config.yaml
d_model: 192
normalize_top_k: true
beta1: 0.95
beta2: 0.98
batch_tokens: 65536
Below are experts of layer 6 (counted from 0) of a mixture-of-experts language model. Rows are named router (the router's row for the expert), gate (a neuron's input weights, with its number), up (a neuron's input weights, with its number), down (a neuron's output weights, with its number) and show model dimensions 128-191. Each number is 50 + 15 x the weight over its row's rms, rounded and kept within 0 to 99.
Before each expert's rows: a language model's description of what the expert responds to. This comes from a sample of Wikipedia text that the model never trained on.

# expert 19
What it handles: Table row starts, time nouns. Pipe characters opening table rows, plus common nouns after the, such as time, name, second, father.
router:39 11 64 57 55 68 48 64 42 77 65 50 50 43 33 26 43 34 45 50 59 50 33 71 47 24 56 72 65 68 43 63 20 48 42 35 59 59 26 46 37 49 18 63 64 61 64 55 45 24 54 39 48 55 35 46 40 62 34 35 49 54 30 39
gate6:58 45 24 42 34 65 48 66 57 59 44 18 63 22 56 39 39 43 21 69 69 32 41 66 23 41 47 57 49 42 36 44 50 37 40 52 52 72 37 75 37 56 40 44 49 52 56 21 45 14 47 65 34 37 63 53 38 65 39 63 58 73 64 40
up6:48 57 76 38 45 67 29 54 36 54 53 65 32 37 49 26 44 32 18 50 84 52 54 60 35 50 44 48 45 38 54 55 58 52 48 42 66 58 53 76 83 49 55 51 56 46 69 42 35 36 45 37 31 44 34 63 72 54 71 78 59 51 60 42
down6:38 44 51 43 53 70 53 82 49 66 57 61 45 47 38 91 34 70 41 61 42 85 44 34 44 53 43 44 27 42 52 43 55 44 58 38 40 85 56 12 63 33 36 68 34 33 65 27 80 37 46 36 49 65 31 62 57 38 20 50 52 37 52 26
gate7:74 56 50 54 44 35 34 35 63 62 44 47 75 26 41 43 36 45 32 50 45 56 64 34 45 51 43 64 63 25 54 41 53 73 71 52 38 33 51 42 51 33 38 65 46 53 45 38 37 49 47 26 58 23 30 25 51 66 35 21 70 73 36 15
up7:34 63 57 36 43 54 48 65 26 29 36 48 38 76 61 56 50 66 56 63 45 94 48 39 37 45 40 48 46 52 53 42 50 28 84 55 38 59 80 50 42 52 65 55 38 29 44 38 58 71 26 74 50 65 50 37 44 54 58 56 76 48 42 45
down7:74 56 49 52 37 56 72 57 64 25 46 34 61 43 58 44 41 36 18 38 43 75 47 17 60 51 55 33 73 44 40 55 49 65 25 38 70 48 64 33 71 31 76 86 47 16 39 79 24 62 47 47 69 73 50 48 42 39 48 33 38 41 53 47
gate8:75 49 44 56 66 36 62 74 54 56 35 61 69 45 49 49 61 51 35 50 83 58 76 53 64 74 76 48 43 52 04 36 33 74 43 57 48 62 45 35 62 40 33 29 47 40 88 53 54 53 58 43 70 32 63 59 30 74 69 51 56 07 33 46
up8:44 47 50 84 30 36 69 10 69 22 54 65 62 59 57 62 63 58 45 47 38 53 29 64 80 69 71 40 52 46 50 57 61 68 64 36 47 45 48 46 44 88 59 46 56 55 56 59 15 58 54 48 56 45 62 57 31 42 51 76 63 30 27 75
down8:49 64 65 29 41 72 51 25 56 62 39 69 30 60 40 44 35 27 63 43 56 44 51 75 51 61 54 44 20 46 38 50 50 45 49 59 60 37 23 35 90 67 42 44 64 25 40 37 36 44 37 52 68 54 49 31 58 33 36 79 46 60 34 30
gate9:78 53 66 19 56 43 71 42 49 42 38 19 61 47 53 56 78 51 72 24 78 53 39 24 36 75 60 43 55 43 54 61 54 41 45 49 55 70 71 66 51 68 67 57 36 64 53 60 07 58 38 47 54 31 60 30 27 67 41 54 46 59 37 25
up9:27 51 59 65 49 31 71 49 60 25 43 74 47 13 66 59 70 70 40 33 59 61 43 50 48 57 53 44 43 54 57 38 47 69 70 25 42 69 90 38 14 44 67 62 60 33 79 36 70 56 49 28 47 50 60 28 57 52 56 37 80 60 65 40
down9:46 64 62 27 43 44 22 74 52 40 49 12 29 42 42 49 31 30 59 36 61 92 62 51 48 68 35 44 24 40 69 24 52 55 96 54 39 66 28 58 54 54 57 45 40 37 67 70 59 50 48 51 64 42 29 41 38 46 62 38 29 24 37 38
gate10:24 38 25 66 49 41 42 72 66 50 54 69 57 52 47 19 31 88 67 47 70 60 51 61 62 68 27 63 49 57 74 50 46 48 58 43 59 71 41 60 46 48 43 47 61 39 44 43 35 48 59 40 48 49 26 74 32 40 25 49 61 21 34 68
up10:55 74 61 35 65 66 30 50 49 41 33 36 46 56 75 57 42 78 53 61 34 41 37 43 63 71 62 42 14 71 56 42 46 56 43 81 24 48 50 40 61 68 36 37 65 28 36 44 44 70 46 45 46 21 71 41 57 30 41 50 23 30 70 63
down10:54 58 18 63 54 72 34 31 46 82 59 57 64 53 46 46 47 61 73 53 51 72 41 64 83 34 58 62 32 46 64 53 70 69 54 35 39 32 66 44 77 42 42 55 58 39 44 67 25 51 41 33 61 60 57 48 32 44 68 77 32 72 35 51

# expert 4
What it handles: Third digit of years. Mostly the digit right after a leading 2 in years like 2000s and 2010s, plus unit words such as -yard, million, percent.
router:55 16 72 36 56 73 29 80 58 68 27 46 66 39 40 36 49 45 42 50 63 50 40 84 77 36 57 51 35 31 74 69 38 36 71 25 40 37 28 54 52 33 46 48 67 74 60 46 57 57 46 41 61 28 49 67 52 59 22 22 49 73 57 41
gate0:53 58 36 50 62 42 55 60 26 55 49 66 45 34 40 40 28 46 63 53 34 59 55 47 44 32 37 71 78 57 65 29 44 46 38 26 61 63 65 37 49 48 52 29 48 75 79 44 38 49 43 54 43 42 60 45 64 58 71 63 53 44 51 43
up0:79 32 50 66 56 66 50 68 72 47 54 36 47 50 62 50 58 58 54 66 67 24 68 45 52 20 55 41 66 46 38 34 72 39 70 43 66 41 22 50 57 30 69 71 54 30 46 69 33 17 89 52 40 54 59 60 66 49 43 69 59 37 59 29
down0:64 50 24 67 50 58 45 66 57 57 63 42 61 39 59 59 56 39 36 77 37 45 50 61 42 44 57 35 44 56 52 54 14 24 46 45 43 50 39 52 62 30 36 52 64 37 60 75 34 38 36 32 36 59 44 48 73 62 47 30 47 62 67 10
gate1:52 27 36 43 28 65 34 69 48 58 56 49 77 61 37 40 76 33 68 55 25 63 37 53 49 57 77 56 65 70 51 43 48 46 48 54 44 47 68 26 48 52 45 42 53 71 51 67 16 49 64 81 49 55 27 46 51 56 46 25 58 54 53 39
up1:55 81 37 46 48 23 34 24 50 26 51 37 61 76 37 54 43 34 74 71 30 38 78 27 37 45 59 43 50 50 56 43 54 35 53 51 59 61 79 43 53 42 31 63 51 19 32 47 66 61 51 54 65 46 37 32 54 39 46 67 57 52 51 75
down1:53 67 51 30 51 49 48 44 43 68 70 52 99 67 37 72 17 54 63 56 49 59 40 50 37 57 51 79 44 57 58 49 61 74 44 64 71 54 92 51 39 61 43 33 48 32 26 27 67 41 57 60 72 60 63 43 58 46 71 77 56 40 72 62
gate2:64 29 47 54 63 68 49 61 57 67 34 44 23 36 56 42 61 66 47 36 62 62 43 56 61 45 42 32 31 53 58 51 64 56 54 84 34 72 56 74 66 40 51 51 57 92 54 38 37 64 56 36 32 61 60 61 75 27 50 11 39 55 63 60
up2:88 60 28 55 43 54 38 62 61 59 51 46 39 58 45 51 71 46 47 50 44 47 48 20 57 62 64 56 54 69 52 59 55 54 31 46 30 24 57 44 55 44 36 43 49 41 62 53 30 46 59 45 37 43 49 31 49 16 42 47 26 53 75 18
down2:65 51 38 45 35 57 59 39 41 67 72 38 42 62 40 35 25 41 45 50 42 49 62 65 64 47 33 46 61 27 48 68 40 40 37 31 28 52 89 86 92 71 37 38 30 42 30 29 31 53 27 27 47 38 29 48 47 50 32 62 75 58 56 56
gate3:51 36 49 44 79 61 29 78 61 77 62 40 41 48 59 34 48 40 48 75 48 58 51 47 64 40 66 62 44 59 24 50 33 33 40 48 45 57 55 64 51 34 54 39 59 69 54 34 51 58 42 96 50 49 50 52 73 33 49 45 44 37 55 50
up3:48 59 52 72 70 58 41 33 48 42 51 64 46 36 43 41 33 50 42 48 46 43 28 48 45 53 36 51 50 44 33 33 44 21 50 37 37 30 36 19 50 29 52 65 66 64 69 80 61 27 53 66 33 54 62 45 75 39 42 44 45 33 72 46
down3:21 43 57 36 41 05 42 68 56 32 69 49 52 48 40 79 79 22 49 46 42 63 52 62 60 72 47 71 74 39 16 61 59 44 56 56 40 65 57 53 46 48 60 45 37 61 40 64 55 65 51 34 74 44 63 48 46 40 39 47 40 67 39 53
gate4:58 55 41 54 57 62 51 50 37 32 37 47 66 45 65 28 31 36 38 67 36 47 58 25 79 59 55 48 76 46 49 43 41 60 48 73 45 37 21 30 48 64 59 37 58 44 57 53 41 32 57 60 45 68 65 61 47 61 79 48 44 31 49 72
up4:97 66 51 38 56 53 56 51 63 30 54 48 60 47 42 63 52 52 50 42 42 59 41 58 43 57 56 30 46 49 55 61 52 33 42 38 44 72 36 61 55 62 44 74 31 21 42 42 36 65 44 61 65 45 64 60 43 62 49 22 40 49 43 25
down4:55 38 38 44 29 59 45 65 61 67 44 58 95 48 56 44 42 71 42 35 40 54 33 39 39 35 81 63 48 61 50 40 47 57 65 67 33 33 32 49 57 63 52 49 60 63 60 03 62 44 39 67 61 48 80 52 65 31 30 51 30 31 62 45

# expert 53
What it handles: Role and institution nouns. Head nouns naming people's roles, groups and places, often after a possessive or adjective, such as politician, father, station, professor, band.
router:58 21 50 57 49 63 32 76 48 84 45 60 75 55 45 22 47 34 52 58 43 49 37 65 56 46 52 56 31 48 74 42 43 31 70 61 31 33 43 38 64 57 13 24 80 60 35 65 53 49 36 53 53 28 26 46 53 19 12 35 55 49 42 53
gate0:20 59 48 11 43 69 49 67 47 41 50 77 63 48 80 43 44 43 37 67 59 74 70 74 62 52 33 47 43 24 41 28 64 52 46 60 58 58 38 21 58 27 52 50 63 40 31 52 26 36 37 51 49 22 34 26 58 50 34 36 52 42 33 42
up0:51 36 32 37 48 63 72 46 45 41 39 60 50 38 30 55 24 37 48 48 59 56 54 64 50 44 08 69 60 66 54 47 44 44 67 74 62 42 44 28 48 75 68 27 70 53 27 71 46 51 58 50 74 40 76 70 72 48 32 68 56 61 48 57
down0:69 58 40 14 63 42 33 39 72 22 42 63 79 41 45 21 23 42 50 29 36 71 54 42 53 45 69 40 42 23 71 53 35 38 51 58 38 50 29 42 32 52 20 57 74 52 45 72 50 70 52 79 55 37 34 62 47 32 49 24 70 46 24 35
gate1:53 26 79 61 56 78 61 56 69 44 51 76 34 43 58 37 61 70 44 59 53 56 56 54 68 47 28 34 61 32 44 36 60 36 73 45 42 52 39 48 59 46 66 47 42 47 82 89 65 62 62 27 63 55 35 47 54 41 39 45 43 78 53 27
up1:42 64 52 58 37 33 62 42 63 39 57 50 39 25 51 12 77 32 34 29 55 63 74 63 38 42 75 48 58 39 68 61 67 58 40 57 71 81 38 49 36 51 35 88 39 30 53 23 31 55 60 55 65 49 28 50 51 52 69 45 72 54 35 69
down1:49 56 20 49 25 30 47 53 58 81 57 42 40 54 49 34 78 62 61 58 53 49 75 60 53 49 51 37 47 34 63 53 69 59 60 49 39 44 33 52 66 60 85 70 49 55 43 54 42 50 66 32 55 69 58 62 35 62 79 46 59 91 41 39
gate2:55 46 53 41 74 39 59 40 87 79 64 67 54 20 75 51 65 12 50 66 75 55 52 41 58 54 63 39 56 40 44 27 55 80 53 68 67 58 43 68 32 39 35 35 56 53 62 44 36 26 58 61 77 58 28 47 54 75 71 46 60 43 56 46
up2:55 64 51 70 52 53 27 45 30 45 48 63 39 62 43 56 34 46 47 34 60 83 39 45 25 48 34 49 42 53 42 42 32 47 75 21 22 54 49 66 70 57 50 35 31 67 50 40 54 68 31 30 52 63 42 75 51 42 49 28 44 47 72 21
down2:32 42 48 45 68 47 32 50 60 36 28 58 56 46 49 67 13 68 50 30 59 47 60 40 59 46 54 43 33 29 59 36 22 39 67 38 68 21 44 37 39 58 43 17 26 38 53 33 51 38 14 50 79 55 40 52 33 56 34 31 47 09 29 47
gate3:53 64 61 63 44 55 33 54 65 38 34 50 19 35 58 39 45 31 23 32 44 59 65 17 52 46 41 61 33 30 37 54 41 57 55 53 67 53 37 75 52 51 36 54 64 77 54 58 29 43 41 24 47 62 44 59 48 47 43 25 39 41 56 48
up3:62 55 47 64 52 66 45 54 30 41 38 44 30 72 32 45 45 46 76 60 37 78 54 30 29 73 49 28 48 44 30 44 32 49 40 56 60 67 43 55 69 38 78 31 18 69 58 45 33 48 59 59 64 62 82 62 33 61 68 41 64 37 48 28
down3:61 49 34 45 53 84 41 56 45 39 50 41 40 58 38 45 50 37 62 65 66 39 60 37 39 62 39 48 51 21 63 44 29 58 48 38 71 36 79 77 51 48 27 06 56 48 84 42 72 38 47 56 58 51 47 20 38 49 35 22 21 37 51 64
gate4:45 68 33 49 33 58 34 59 24 37 70 56 50 71 56 47 39 40 45 84 36 44 38 90 24 37 67 29 66 71 61 33 28 36 54 60 54 69 32 46 55 57 30 42 50 71 26 45 06 44 46 49 34 43 48 49 55 62 66 58 44 40 35 62
up4:49 38 44 53 09 53 27 42 43 54 43 49 69 34 90 58 34 43 55 73 84 65 49 44 38 67 36 58 40 54 54 45 54 67 44 45 41 43 57 61 52 53 45 58 62 44 45 38 59 50 44 59 64 61 12 20 46 68 23 53 74 31 34 63
down4:28 38 63 54 83 37 47 52 26 70 37 41 31 54 48 40 61 53 44 75 33 53 41 61 66 72 50 50 56 69 42 41 44 45 41 46 65 55 82 42 47 32 71 44 40 44 68 28 65 72 37 37 57 67 60 36 41 52 63 42 46 81 64 47

# expert 45
What it handles: List bullet markers. Dashes opening bulleted list lines after line breaks, plus row-start pipes and label colons, such as - Batting average, Kingdom:.
router:25 40 50 25 53 74 31 54 62 64 41 54 70 38 30 27 72 40 36 38 49 56 37 83 39 38 62 46 47 68 49 56 28 49 67 56 68 53 43 64 52 34 34 43 44 86 64 52 60 64 41 73 62 36 33 62 42 44 57 30 45 82 48 28
gate11:92 74 71 59 53 62 24 81 56 43 36 43 32 50 46 44 33 61 53 68 50 35 35 52 57 65 48 49 45 47 75 38 84 39 49 35 44 29 60 70 35 49 52 49 55 21 50 53 51 26 52 21 79 55 40 26 45 43 50 44 48 40 49 48
up11:29 40 30 30 65 39 71 31 35 62 63 71 65 48 54 60 61 32 53 60 42 69 83 59 30 24 58 40 51 72 28 52 36 58 46 71 53 82 31 12 83 60 23 47 59 62 56 54 64 65 62 71 43 51 47 72 68 56 56 44 71 41 56 54
down11:42 60 50 39 77 18 49 45 56 40 34 47 43 58 31 49 55 41 52 35 45 61 23 47 56 67 61 42 54 64 31 63 46 53 61 62 69 32 54 39 47 51 62 57 62 76 24 31 39 57 23 29 78 27 62 67 58 35 48 57 66 45 45 60
gate12:45 42 36 28 40 56 50 21 73 40 22 51 28 47 54 38 44 39 64 81 64 49 46 53 51 36 32 93 59 61 27 48 21 62 33 47 42 47 44 24 76 31 46 75 45 51 52 63 64 53 33 30 45 28 58 53 66 39 54 51 57 46 64 43
up12:57 43 52 66 76 35 77 63 29 58 61 39 34 40 31 39 59 37 34 18 19 46 66 26 51 40 55 30 78 61 51 70 68 75 24 53 44 41 36 52 64 71 51 54 57 70 58 57 53 78 32 59 67 49 25 85 59 53 58 62 55 73 31 49
down12:31 44 38 61 50 90 62 46 41 50 43 51 56 28 84 45 56 30 41 64 86 75 34 42 80 39 51 50 31 58 33 47 65 42 54 77 51 50 54 58 38 58 45 43 79 29 51 56 66 72 18 39 37 57 56 57 53 29 53 41 37 58 44 48
gate13:52 55 45 66 61 54 57 40 60 40 35 46 42 55 56 51 86 26 40 61 86 48 55 12 53 41 49 57 56 82 13 42 50 68 72 58 71 39 55 19 38 50 42 67 63 47 71 39 42 14 53 74 53 68 69 44 29 50 50 50 71 47 66 53
up13:34 41 58 74 35 56 51 32 47 52 60 74 53 66 43 27 20 58 42 28 38 47 41 45 75 26 38 67 43 39 65 55 62 69 35 29 61 36 32 30 57 25 67 23 53 75 45 53 27 47 43 40 46 47 37 19 45 46 50 45 41 54 45 37
down13:34 57 46 31 60 51 52 38 32 51 52 44 48 28 78 53 08 58 37 40 32 41 38 56 49 50 66 14 58 44 43 38 59 54 44 59 36 38 51 53 53 63 61 45 75 15 11 42 50 54 56 23 39 40 48 68 69 51 59 75 57 53 62 37
gate14:36 38 55 45 59 40 58 56 64 36 60 40 34 71 37 32 56 61 32 42 47 69 43 62 62 29 66 24 50 37 53 50 61 58 56 76 59 61 74 63 30 57 47 62 51 35 50 32 33 44 56 30 43 82 47 63 19 72 57 20 65 58 53 49
up14:64 71 75 44 29 39 02 45 58 54 50 44 61 34 48 36 62 43 68 48 92 40 75 56 49 53 61 52 48 46 62 40 48 52 40 62 43 42 52 85 48 43 52 33 47 61 39 34 49 43 19 76 36 26 73 60 60 58 46 52 59 53 38 65
down14:44 33 48 60 45 26 45 40 48 52 38 55 62 52 63 55 34 53 61 49 56 43 67 50 50 65 88 46 56 54 49 51 70 47 55 53 32 61 45 44 62 56 48 72 99 48 50 48 25 36 44 24 36 78 35 35 38 81 64 57 54 37 58 47
gate15:39 51 18 62 50 65 49 43 73 36 59 45 35 21 42 44 73 75 44 35 54 56 51 52 26 86 38 56 59 27 36 46 45 40 76 29 72 48 43 81 61 53 48 45 35 32 80 35 30 56 56 57 63 54 60 58 53 44 62 28 36 33 82 44
up15:55 58 53 31 80 61 69 53 73 66 34 36 65 46 67 41 42 83 42 61 67 71 56 32 59 57 52 42 57 79 25 58 55 74 66 16 70 13 58 25 41 34 47 59 60 33 44 33 60 63 55 66 24 54 52 51 58 38 46 54 26 77 44 60
down15:37 31 53 56 42 71 22 59 40 47 55 34 47 24 38 57 71 29 56 48 49 34 57 69 43 18 54 64 22 58 69 42 46 50 30 68 38 44 28 74 54 39 51 47 99 50 38 51 42 27 52 65 55 50 50 56 68 43 53 68 53 37 47 44

# expert 29
What it handles: Digits and quantity words. Leading digits of years and numbers, especially the 2 of 2019 or 2010, plus quantity words like both, nine, including, published.
router:18 46 74 56 70 59 37 43 35 62 21 78 66 32 51 28 51 33 34 70 51 48 35 78 57 45 60 52 52 43 55 66 55 59 66 69 31 56 33 49 16 37 32 16 54 60 53 83 28 56 67 29 61 31 48 65 55 72 43 59 45 70 57 44
gate5:59 33 58 32 56 57 48 31 64 23 30 70 58 35 58 34 43 74 48 46 28 66 55 52 31 48 22 73 30 76 56 47 56 51 55 33 60 66 62 33 63 59 39 18 58 27 57 24 30 58 45 78 55 59 44 35 33 30 67 47 50 53 51 76
up5:60 30 59 29 24 01 60 37 40 24 59 44 45 50 46 52 55 34 57 41 33 40 50 58 66 42 23 42 34 63 43 69 88 35 44 63 56 64 47 36 45 36 55 64 57 46 52 65 67 64 29 49 51 48 49 55 50 42 35 42 53 54 64 41
down5:65 53 64 71 36 41 44 45 23 27 44 50 36 51 42 54 37 20 46 25 40 42 44 45 59 50 34 44 20 54 41 56 40 50 22 73 36 62 59 39 44 31 64 49 13 71 40 78 64 43 33 50 70 36 70 61 67 46 60 68 67 44 56 53
gate6:53 59 56 66 66 24 58 63 41 52 64 48 46 77 44 49 42 29 45 67 37 54 29 41 65 34 26 28 66 50 29 45 75 61 56 82 51 30 67 27 66 61 39 34 48 72 50 29 45 51 37 56 44 55 38 44 43 47 51 17 46 57 44 44
up6:50 38 73 69 42 62 20 38 39 58 39 44 38 74 58 38 74 51 55 60 29 14 23 48 43 45 58 73 54 12 68 38 35 43 30 51 56 55 43 59 62 46 50 46 40 40 45 61 58 61 41 60 67 49 71 64 60 58 63 91 36 45 42 19
down6:56 44 57 60 39 33 57 48 69 51 48 65 54 41 25 50 43 64 43 60 48 55 72 40 29 58 55 72 52 69 49 57 47 65 74 58 71 32 29 25 45 59 61 62 44 50 55 38 47 37 46 51 56 60 56 30 58 55 52 00 53 58 39 50
gate7:30 59 52 78 41 39 67 38 49 39 34 86 61 39 42 02 26 63 64 52 18 37 35 57 47 45 38 50 32 73 52 60 60 67 32 55 46 38 70 33 64 53 33 54 27 48 67 53 64 65 72 57 59 30 50 47 52 27 64 19 43 59 43 46
up7:59 35 38 56 42 54 74 36 54 70 53 71 46 40 29 78 24 41 51 36 38 53 35 49 50 73 39 51 32 74 79 58 50 48 45 54 73 72 73 40 60 39 65 59 53 31 78 71 35 35 54 54 56 64 48 35 34 62 59 62 57 55 39 20
down7:43 31 49 68 59 31 60 63 27 27 44 21 50 48 26 67 41 58 71 57 50 65 82 67 39 42 38 53 51 64 54 58 63 79 43 50 45 57 82 78 29 38 50 46 34 36 38 43 45 52 55 67 69 43 43 59 41 26 13 56 48 62 50 51
gate8:55 39 40 26 25 46 55 52 69 53 40 60 54 49 48 34 53 65 69 48 61 67 56 48 49 70 50 46 41 39 63 54 29 36 52 44 61 40 63 47 70 63 51 39 41 55 55 18 50 84 61 54 35 35 48 25 63 30 66 49 51 53 35 49
up8:47 53 60 59 24 48 49 52 33 51 44 56 54 37 45 23 57 50 63 42 60 57 27 53 44 54 57 38 56 26 26 58 46 45 43 64 47 64 66 38 61 42 38 32 56 41 29 43 64 95 61 71 45 51 55 49 55 16 44 59 59 46 31 60
down8:38 29 89 30 07 48 50 47 61 52 40 54 55 45 55 35 13 37 47 48 59 34 60 48 57 49 67 65 40 42 40 86 45 61 34 47 69 55 35 45 51 77 38 54 11 45 61 39 71 69 50 59 66 27 52 63 65 85 51 74 35 55 30 66
gate9:26 44 37 61 37 48 62 58 41 23 53 57 51 70 67 32 47 59 44 53 87 41 58 53 67 51 41 59 46 30 36 51 23 60 49 39 19 49 36 34 31 56 38 43 51 29 58 38 47 66 57 61 42 59 64 60 50 44 70 37 64 25 34 70
up9:54 49 40 41 52 32 79 35 43 61 47 32 45 55 65 47 64 77 65 56 41 45 67 59 34 48 39 49 31 52 26 40 37 68 43 45 55 64 40 61 66 79 71 45 54 31 52 65 42 45 40 34 51 71 52 37 32 45 66 74 44 63 44 44
down9:51 33 55 65 69 36 45 87 62 57 59 58 51 81 36 67 61 34 30 56 55 55 52 76 49 66 67 62 77 46 26 81 39 58 53 60 57 24 67 52 46 44 53 60 73 68 39 54 50 50 39 39 49 47 49 45 62 29 42 44 49 38 58 37

# expert 34
What it handles: Inner number digits. Middle and trailing digits of numbers in tables, scores and ranges, plus count words like several, five, seven.
router:22 48 42 63 73 75 30 52 36 57 27 58 49 41 51 25 59 32 41 49 64 40 41 63 75 40 64 58 43 56 52 62 59 48 70 79 28 43 41 43 32 49 19 53 61 66 46 70 65 51 51 38 65 25 25 65 49 68 16 55 51 76 41 63
gate0:46 48 40 47 43 53 60 35 32 34 21 51 37 45 50 42 90 71 27 44 63 43 11 47 57 32 49 43 41 60 42 50 25 31 15 56 37 32 35 27 59 70 46 60 53 65 66 50 62 45 57 42 60 49 47 62 36 39 34 45 72 73 46 20
up0:44 52 39 52 30 58 69 53 62 46 54 50 36 42 29 52 37 77 47 24 34 60 24 76 25 43 64 69 42 62 69 54 49 47 55 64 68 41 65 85 55 53 84 44 53 37 69 59 43 65 14 44 60 44 40 47 41 47 61 47 27 43 56 47
down0:46 48 53 32 38 39 38 58 40 49 27 65 65 39 64 44 63 41 53 39 61 75 64 42 60 57 59 65 16 53 26 67 41 52 25 47 66 52 32 48 29 50 44 32 05 65 52 48 56 38 43 36 60 45 57 37 37 50 52 61 70 54 24 49
gate1:37 51 51 44 50 35 54 59 57 49 62 34 56 65 44 55 66 63 43 86 52 75 68 45 31 56 41 65 77 19 66 11 55 53 64 60 56 59 51 65 58 70 63 68 65 56 44 72 41 43 60 43 74 78 39 64 46 48 58 37 54 53 53 61
up1:40 53 89 40 57 72 60 43 51 54 52 39 53 83 49 58 70 57 55 46 64 69 64 47 48 48 40 32 53 30 70 34 48 47 65 64 68 50 60 67 38 46 85 53 59 53 45 74 60 39 55 46 54 54 55 25 33 68 46 37 56 43 53 58
down1:39 63 73 65 42 51 31 48 52 66 38 55 37 17 40 37 10 10 51 50 59 56 34 31 54 63 50 36 43 69 49 89 40 49 49 52 53 15 42 26 64 75 52 54 19 40 62 42 49 58 42 59 47 43 71 48 39 42 41 49 58 58 48 52
gate2:43 44 41 40 31 62 48 74 60 76 45 61 65 46 50 67 37 43 35 40 34 49 60 33 45 65 59 57 24 63 76 69 61 57 56 48 42 07 66 41 59 60 27 31 59 53 54 34 19 60 53 44 53 37 45 42 58 60 50 21 53 49 34 71
up2:52 56 34 33 64 44 56 42 26 32 36 39 68 57 24 35 61 25 47 51 13 55 77 45 36 52 73 66 18 60 58 66 56 49 50 50 71 82 62 67 57 48 70 68 52 34 28 39 57 66 48 70 49 28 73 41 51 39 39 58 64 52 58 56
down2:48 42 41 58 24 42 74 66 62 49 45 36 60 87 45 58 60 28 47 32 63 71 38 37 38 38 22 25 56 44 23 49 49 44 28 48 34 69 63 64 56 76 60 87 58 32 50 29 39 80 26 33 61 73 97 54 60 38 60 46 48 58 55 81
gate3:45 38 52 46 56 58 39 52 31 55 51 33 26 23 57 71 75 58 46 44 36 81 29 54 58 44 53 32 62 78 34 36 38 49 36 69 42 55 49 28 38 44 59 67 48 69 42 51 59 38 63 45 47 72 48 41 36 35 47 57 88 43 58 34
up3:67 53 75 39 42 44 40 64 38 48 47 32 71 64 29 39 11 58 63 49 33 35 50 68 40 60 66 67 25 46 95 35 52 45 57 53 56 55 48 54 80 59 44 50 60 38 39 62 35 42 34 52 41 49 17 20 43 62 47 96 44 28 36 68
down3:49 43 85 39 07 48 56 71 40 46 28 66 66 49 63 46 63 45 31 46 42 61 23 50 42 54 34 68 33 27 38 58 24 52 42 41 47 60 43 64 54 69 56 30 12 45 62 48 52 61 54 55 49 43 62 38 26 67 39 56 30 53 41 48
gate4:70 45 49 60 37 56 52 57 56 33 50 66 60 35 41 79 34 45 80 31 47 44 65 51 44 53 39 68 52 76 33 55 67 65 12 61 55 60 61 59 61 39 73 67 52 44 65 43 49 41 39 31 46 40 63 69 26 52 38 60 46 46 97 56
up4:43 58 65 57 60 58 55 42 28 56 71 31 48 65 21 46 59 54 48 43 35 60 85 57 42 60 57 18 57 37 65 26 45 57 76 55 77 42 54 42 66 23 53 40 50 65 45 54 57 62 44 53 64 52 52 30 21 33 60 28 46 42 28 71
down4:58 63 55 37 43 71 48 69 39 26 59 67 44 71 83 54 44 48 54 57 56 29 73 55 41 73 67 60 50 63 67 14 33 35 18 50 80 47 52 55 43 33 61 46 58 41 83 61 61 68 28 60 34 31 53 76 21 52 45 52 71 30 68 51